Experts of a small language model: a sigmoid router, a variant of SOAP for the experts.
Below are experts of layer 5 (counted from 0) of a mixture-of-experts language model. Rows are named router (the router's row for the expert), down (a neuron's output weights, with its number) and show model dimensions 0-191. Each number is 500 + 25 x the weight over its row's rms, rounded and kept within 0 to 999. Numbers have three digits each.
After each expert's rows: "comes before" lists some tokens at least twice as common just after its tokens as in all text. This comes from a sample of Wikipedia text that the model never trained on. Tokens count by the router's weight.

# expert 30
router:512541489535487506500535534508479503515479470528532487493508489520506495451486532501488510484456504493465481492536530468537519509472484496514460458496534489509439512467492481490494495479467522495527525513555463482502497522466517515496483442488509496504477544476497481503510527564476518507482518519498492479518507503468507562491483506502478481495517507558492486485505507485470552517471465533491547499508543533451489543515497548489468514490544508494451504517518507503488500510502450466498473486455502523528480512474511470504497515482452512492493481498476534423501516468508493489
down8:505496546505484497484498492515505496535475481497517424483462501488520486497472520480502497487465484498531533510500531504476504460455453466510440484500504472487500503478498516487492511459543542473534544481477497488483527528518512503561536503523491495475474483511529506480471475472538487517514504505487534507496523508505559520505497512458502530555456509507543499522509472516505490487530535461500526489500459485488531471478522529519496541473539503512499454497517545525524522469510498495537520452472489520457468481485497485509495502535446479547481489528458501506516516510479504529
comes before: "1", "2", "N", "born", "S", "A"

# expert 25
router:526471494527525517541509490486451507528490476493512475466497475499502463423505518506500555506451491499495486528491515509507511509514503513527517497527567496471460520522526460527507487453489525490531514521509481477501519468501476545497488514527460495535477516543488490471514525519501487445490532477507500484515522509473477523510511484529455511493530544514491486451536500513469500551504461531493516455550493513460517500478522489495473501513506489464487466526457556538465496493483484502510482523496537508569481502489532472516509473470529484509478487493473508476478482474506500492
down3:506490531504505481510459450465500485492526489540464487468550506505499521503505464474478489504510517501492509532485458513494510510534537528460513489515490512477517503509505495486512496529485512500551480504527513541496471487501519522476464511529491565507457486479493486500534533522484521485443484536544500528547491467496435571490511474505513524501501495515535494521495496484498483542552444498501544440519491509479532485485501487498489468475466507542510522471491464494451495519488499557459485491496500501486500538504453515527500511496495451518514494503482508477483548491510494467
comes before: " and", " the", " he", " which", " but", " it"

# expert 19
router:499510451525489530514555531476478462529453461504505483479480511487524483470487522499504542453481531538478475497521498467552514503525532509507504484490518495496481526507540529449483507515470529578508506519508493510459506513490511459515492486499498497543471509520491476502488494508485501485505525468536456484507488476492473498507503495522525506536513482537467528466505514522475496507488516529470542498480509505487488519508531536558478537504532486467495522511501503529481483489490457529529485527479488497499471470439506442476488451484506520501447507492450527470457506472530472501
down2:526473495516488502492468515493520471468466527521487477543502579496527543458489523499521501464511463539426460532468493481473480558473470478498536491551475509520472535503465473480480455545535470493515495509529527492523473501467479484492503476473500523539492478575522516517486488493504520477556510426490487499476511515534528486477513506493497534489480510448525490502473513517533486489516511505509512493499483523514460484504488464497506488486477467492501504543499504471510518508482513541496516496518470469532508507505486500475485479482528500506493468516509490477495482465485476474
comes before: "s", " of", "ed", "ing", " to", " in"

# expert 22
router:510483475496537523508514502491513488510493452499513488484512510499492504488519515494499513488446541470485490501559526487551497490453557494529494500487570474464514510470528520529532483495465485531538499519504473494485484516527538535528454497507477460495522499525499506471492505556480483486519522481498506458523510461480482510496492471534504537503508486519490487471521511501458519472506533516496496470485482506484547499522524579489493492532508490526462497523492504475459442476483492471519488552473479551487475473492510498460463500483478541473510506510453460509501478508514453516
down3:463463509504494502502477460452510511452563505481504477541518523492465529493499461504504502470471476517472489514501517481477527479511486502514511510488515531489504509444474510494520540504493544531515487527434525513494506543501506492499445488530505508523556545515526509471483507495546475489490476473506561523501495525499575460541507495498461482500500503528469481471535490478519497467457534481470490504486489469515503479477499526531532522467483491520529526483524501491441512526488543526463495509521499489516551483501495494495509521535470497500494453517507475479510459490501488504
comes before: "1", "2", "3", "4", "5", "6"

# expert 29
router:530567499528535499481488495505504501485482483468505481485487495517508462473476543480507523452459528499494536557496519461526554498544496530487525479528506491509493498499496494485465508509452482497485480496502474485482512462478507481500464495530508485495482468516472506478503522520513526465441532485454487477531520479491490517478484481502476502485505493500487541511552498471493511525497492504464474496519513534516509463465475588532465512496524463516487494549475535486463500462513460477505478477489497507520511488429549484470474473470525505473511474470530501489493509497513458506
down4:488532543513491450506472537491535539481498491453474466497483478500502487533476505487477481509523481504491475511532504460488535514503513486518485485486465518501508480528491511501432504471459478474523479480541522516504471516521488492507470511499504480486543550498464512494484485520528489511504481525466473539498490463497488499518502486485518538483509480457587512472489514471491479475516470454488451487528513498523450502484490457522532495498500468483541491516490501488498493528469483487429455507503541469507550543502516529503532501494491463521533490481528475508474526484531537520
comes before: " |", "–", ")", "6", "5", ","

# expert 11
router:529487466526525560457488516495501501525483458513525472489488510486522483503516521519464522441473502496471499530503498507544505539509494493517507486483511496509496485487497504487465517514456536511477472491484511477452501545476467494514498486518486503509499493525495542462477541507468491505482506486507561480518525524453446541506497472508488504522539530487484513487480520510499526487487504537467492489470518545426532514531495534524502497530510504516483519532534584531471513477499479500518491525513535542484509534498526503469488487486456529491436490505483454476488481474525500506
down0:518518491512530495486496497512538487483508500477519511529517482510571518504551514490465471520537549539467537487469476491497491535544530487514489499534506507497509482523500537482459503521515512521534500467542535466521514523527497472490563502518503456477453502478488450491473478515479489499530491547517541461535492486488471541512531497464508493489479510488474497505522493500510489526492512505537505506509463475514453520489510512488527510463567520454499500535515508459477535465516513463460503484487480473510560493496507512522488480527531482509472499520489462544484491472500466514
comes before: " ", "\n", " The", " In", " He", " It"

# expert 13
router:525539497500497533479468505464494524506488437479516473484554500473534473486501503499532488503487512473438527504484534521507525493496501480507531474488503477506527496507478496501472530482458511536515500525528510469484483496471522506509489465498518487480486523502446531482510552516465462498472536443489523479528510490462505544462449498528472457519539485507498491441521512500477490508525468519452513487498508537484503508525523532501499527514479478511487492514494487539470492522481449499523478553514494499507475493452543482450543514487478518511506486500506476503440523503508451477
down4:489493443467484480512495473517494508521518517490528471480521497506440525512498517496501518489507556482515527524514476485479479507501487457513471545490499489514506533502463548532522520480495526511542460512494502486445517507460486506491507496492497519489486547495492459516495476493462489467492525518512534527466522485480496494490512473512481499496499527513535575470495489484525521490499485475454460499565510541444464510486522492515515549465505512483494474496503503488522520477486494490474511525507514471500495521452504497516478563504498474534483487535475486502518488565425456479
comes before: " |", "–", ";", "9", ")", "6"

# expert 12
router:504512469506454507509502526487461496505481480517539496504516494450458510480466491544490552497450516462486493505520493508544519514467501485517504488547467477496514535504482474477473503465473493524538489516512505511476473492458509480534451473486449486533502551527512486493536515517465488526443511484498516478536521477503487517498479499496502550543522493485454479479524510499438500526538460516485510506494492478463507565521540551484491497523508538515504517500518504508495476464473490517518493541509512503556490492487550501495526510489457542483479493507499492500470502473504448509
down6:504469492519502472491506485511462490481500483455555546522521513461465520514503494469495497497503501561492475453469470510503486565495529509507531509513441477503525536483555457492497513491496517534517518511538494489502487525473525513539503489507464517498485494488498505493484501501489501500485474542503489485516504492526460510428484490552508471498502485473467470482475493490480520447507479526515464503530542543533451490511512467483532496470487524481530506478493492486467489505454514445506545480489468519532534482505523504510531545496510502523463501549515545482485468500485487498
comes before: "0", "9", "8", "1", "2", "7"

# expert 2
router:508498491500503473496525552477466462514474501474545448491540507462462486467488508518468525458496526505477510498517480493542498457539507494480511490540519531483486463486473510539457488527459505489458477498567449483461511496494538486508478486484503434488506502467476530458495516517506514511479504492495497471519522457488475486444475490484456497507493494506480464492490499499478500545485513521488497503537490479498505484524489542539486527518550506552530489543468512493504497497434473512523492532525502496504454513476503488489513490486479499486512520467463491528474527469534485500
down4:540552495518523507450501490540462481480480533487489451507561483478509476515505513527533492502498517513452504525521495484479504511498538502479519525496514472501500534541518480503493495476537510508443553545547429483516487503497468460537486492491490499476515542513515505472478508496525476549533481520480519499519520533505513505504512514484468501490468500490494506504541491458476468506518491494486481523502484429467507512491519501475512485467503445548524490515467460465483547453491553513501487553499529480536505493503530507458492511489506480508507514501521502528503534520493488504
comes before: "\n", "-", "|", "==", "The", "==="

# expert 5
router:507535474502482513532512538479490520568451489501546464459494475522471443508485517524512538475463505511496519486468494479545514475507503506528487464521499469488435520500493498510515493466462487515493492512472458523461493466468457490509464467493521486498506517462494503492504504481467505529465500502461515533508512488490488508479500459505504516495508511521470520501531498493496486547465523548503516509482511487470480523502486542527495493537531513524472526478477491557444508470502518484517472506491517509532450509492520479496496489470492539458483521442470483469538506454498464466
down2:528535477554486457500501521484510483550474471466531507505512496484480530501519551529445517503524487532505490482529517473493468533517497513476528564517500495523459512520514468514486534526484494526485536478466491567465504536518451496525522455530499508455512496486478477470492504505498505540433469446531477460505496510519494490472487527497534497522479533506502521514515534489553528530522523503521505467488475520532490502500467495484495516477484530495521497501507479482521513500509552510473476482488520533489498510485455534478444503479493523487507505474467515545506508495482523504
comes before: " |", " of", ":", "'", " League", " Cup"

# expert 0
router:512513473511480487482514512456482488517469453502511491487496524487497440499468520479488515472487510492488500494483484464528553498509499493466453474526497469464487498519454515511507512515470528504440528520542502494487490465487477471489421476493510486484453553501489489470497497545485515508511491473489485499511494496484509525478476449494511520525528522490489508514546513488498499565525512522495516504521536493510469494481502500507469497520516506487449468539465480542480493487488502483492506544494471484508516522491590520510527464480498536434498471461491536487537495482515487471
down8:494435500489519538551482514519480477503506509530495525509466507454501476479491498490459503451531483510497514497502492531487510559481472519484511526514501507527509493535456470528473479473510500474502496478490489545514503469520487534510453486489507505532503532501444500504491467501554536502483485448474462488475531523510507570489516488494483465494523541498538528512496465491517538510574508501502530498505475485500503447505503509480461476525522503468524519493512483513490491502536510491486494499507484514485530474493507455491491471487426538535523498514476482493514525562525476476
comes before: " ", " |", "1", "2", " \"", "---|---|---|---|"

# expert 1
router:471531467499494470482517523457489481536468500536509502467537460467455489486458513522548526489486508479486498513497481491552520518483502506484475476499548454483512511474508519531484509499448524534504479510537539519425496476513510513499507503529513524473452532539502504503500514544474485510488533457474489528494494470506485508516452486511467484506511524561526534497506519481483460503494513504493515475472472520507478540491455497508471504500536486521507472547497495553472475495467459509528513500477542527496527507495518478510500488491485488485453518471496533473481493509510431500
down3:479491485493483480498488457460483501497527478464500530469559510515468493499501486501462446501561504465502494508477540497459462454457493533490523485473521560473518509465542517513509514522528437503462493504518507469469513510509543515508506453505521498487509513500463522543511510525501507503497481547513509478519494527493499485457465500489523464495496525472493515482505525496451515444493504535501470509541518505503499482499510497531475479522512494527506484454465528546485482477520486444471485484480524482487521529489515515486465506517530513501521483456471525468463473502496529454
comes before: ":", "″", "′", "3", "0", "5"

# expert 8
router:521559478479533525506504523507474510515469465475550463461485519480493487458513518470510507485458513534457510502517492476510518526475520496505477450474515518482489489508530505467514544489468563523492459516505467488447513511466493506492492474533490485556487514517516520485475505518486469508489474485459513515516548461468462509481439491517457515503500488528447528517517530503489490501449501494496544465516503488452484527480501530545490527500538517516477506499509536505511473497462472494515521519477555527523493474486519465482522475487488508504470510489499479461520503490519458486
down3:441502468495498494519520462540538496524464530478515518544503491534474517535530492461494483491459488507470527458548475499504515513489505514512472494426512494483496493516459533494556490526478494503492519495484504481498499537485506476520504498506505516501499462494482492513518456475481492480547526536503460522475475498505523450505477518537484512516451507495481551446541473496500540499524494476515440487464517505484532482510505512528516464552480471485480538473521474521488489506538528492502481537523519514496473478548519534482530504492508462501484484505490501495530490449519509458
comes before: ",", "s", " (", " of", " and", " in"

# expert 10
router:521486478502495524551512522470478463508455484515477485452512465471498475463530510524496515442483565511477528506555506499523512488502507475523509437493546477486504472531499521499522498483457525507510485494520486473464525516494491480515465511485529459520456524490508509524513541486495531522433498471494503477534556519480486513540449491517489547500512485497500506517511517488522528508513474538497522512542490553502533524502511512547483534517477472482490481491492502488521496440461460501521482534515513522493479500464500502508479522466502523470519473519496478512527487477526462500
down8:468465517484508539536479488493552507497500522510436465485550515448499467524511485481493453517511528490512524516480513471503486471488527506543461535550537476488520481493517493506488489542544474517512525493519451482520511465493496472496530537509522522469504492545534530508532468509471465535540534501471461480475503516537516475498518491541502501495505502515526502477465458460495441527470507505535495490489486530517486508498465500506518481469509519446488473496498489520464513493527462511489461491509490520519490522492474485478510543488546498501495528535550536497471519503475497493
comes before: ",", ".", " of", " and", " in", " ("

# expert 18
router:533563498501477500471499517502445499514454461522519461462508520502498465444484530569514516458463519526498497509499525490527511553473484482495531443505524488521492497513545505563508490455485510520522513511516495515428523487497467525508475496505512474509527500482524490483503522542499508482499551475483535523497521508479498530480477489502488528496507548525469488499486511519506501527465489546470484511526480513472506519495519514547498486534501466509496512522494518493500485456486512463507471535508495499503456473474495513500483470479494540493489498431477516519487460482507464525
down6:489512471485480465485495550485497430503532553476518463464515509513499472511527476502497513502499528515502514525543490449467521476463480461553498497509465534505526478490499565496511494522498487506496476472498474487556469528497468487521501546544526529507526523504458492459486523485501465482490458514499520495489540477500442486533510465501516478485530498522467485493505507494481532493492532496486546496532493504483498478506562481491527468515489470500484493484466563514523464507479481485505523505490517489502491508536557471541510458488475500489505494481488466454497498478485514473
comes before: " of", ".", ",", "s", " in", " and"

# expert 4
router:502494470519500521539491555514499492488499468515489510447569491481495469504446490480496497480498507531467497508532503498526505503496534497522519449481516470499508485515500507474484521471454480483511488504527495518476494468522492509495476463479480507557456512486499548483524528505468484491481503511503501514515537467467487555506466485525490531492540471550507546490527518450495520495522503501516539483517482486492517516482487531490500560552536479531476517501508536535500437501506500466484496530456520496551490526456514465489512477472469527455491468491503485530473493467485507473
down3:444509481496508514507474525510537523518498479493499480495476551478494521506498475461490505518500499493438483485507527508447514518513490463513475525467474510517467528533482474527555491468480499508478495483515499548515548511460534492505498517479478478534526468502501514484481455492517484521557518502529534510460464498503466518518477485462489497544488425502546506529526479510498488496490500514514495488502523517540505480491533469480485510518511503492478486480517523485513492487573486515473515483431507498514485496491515551506448502485539523472490491512522472496500481486507577464
comes before: "\n", " ", " |", " (", " –", " \""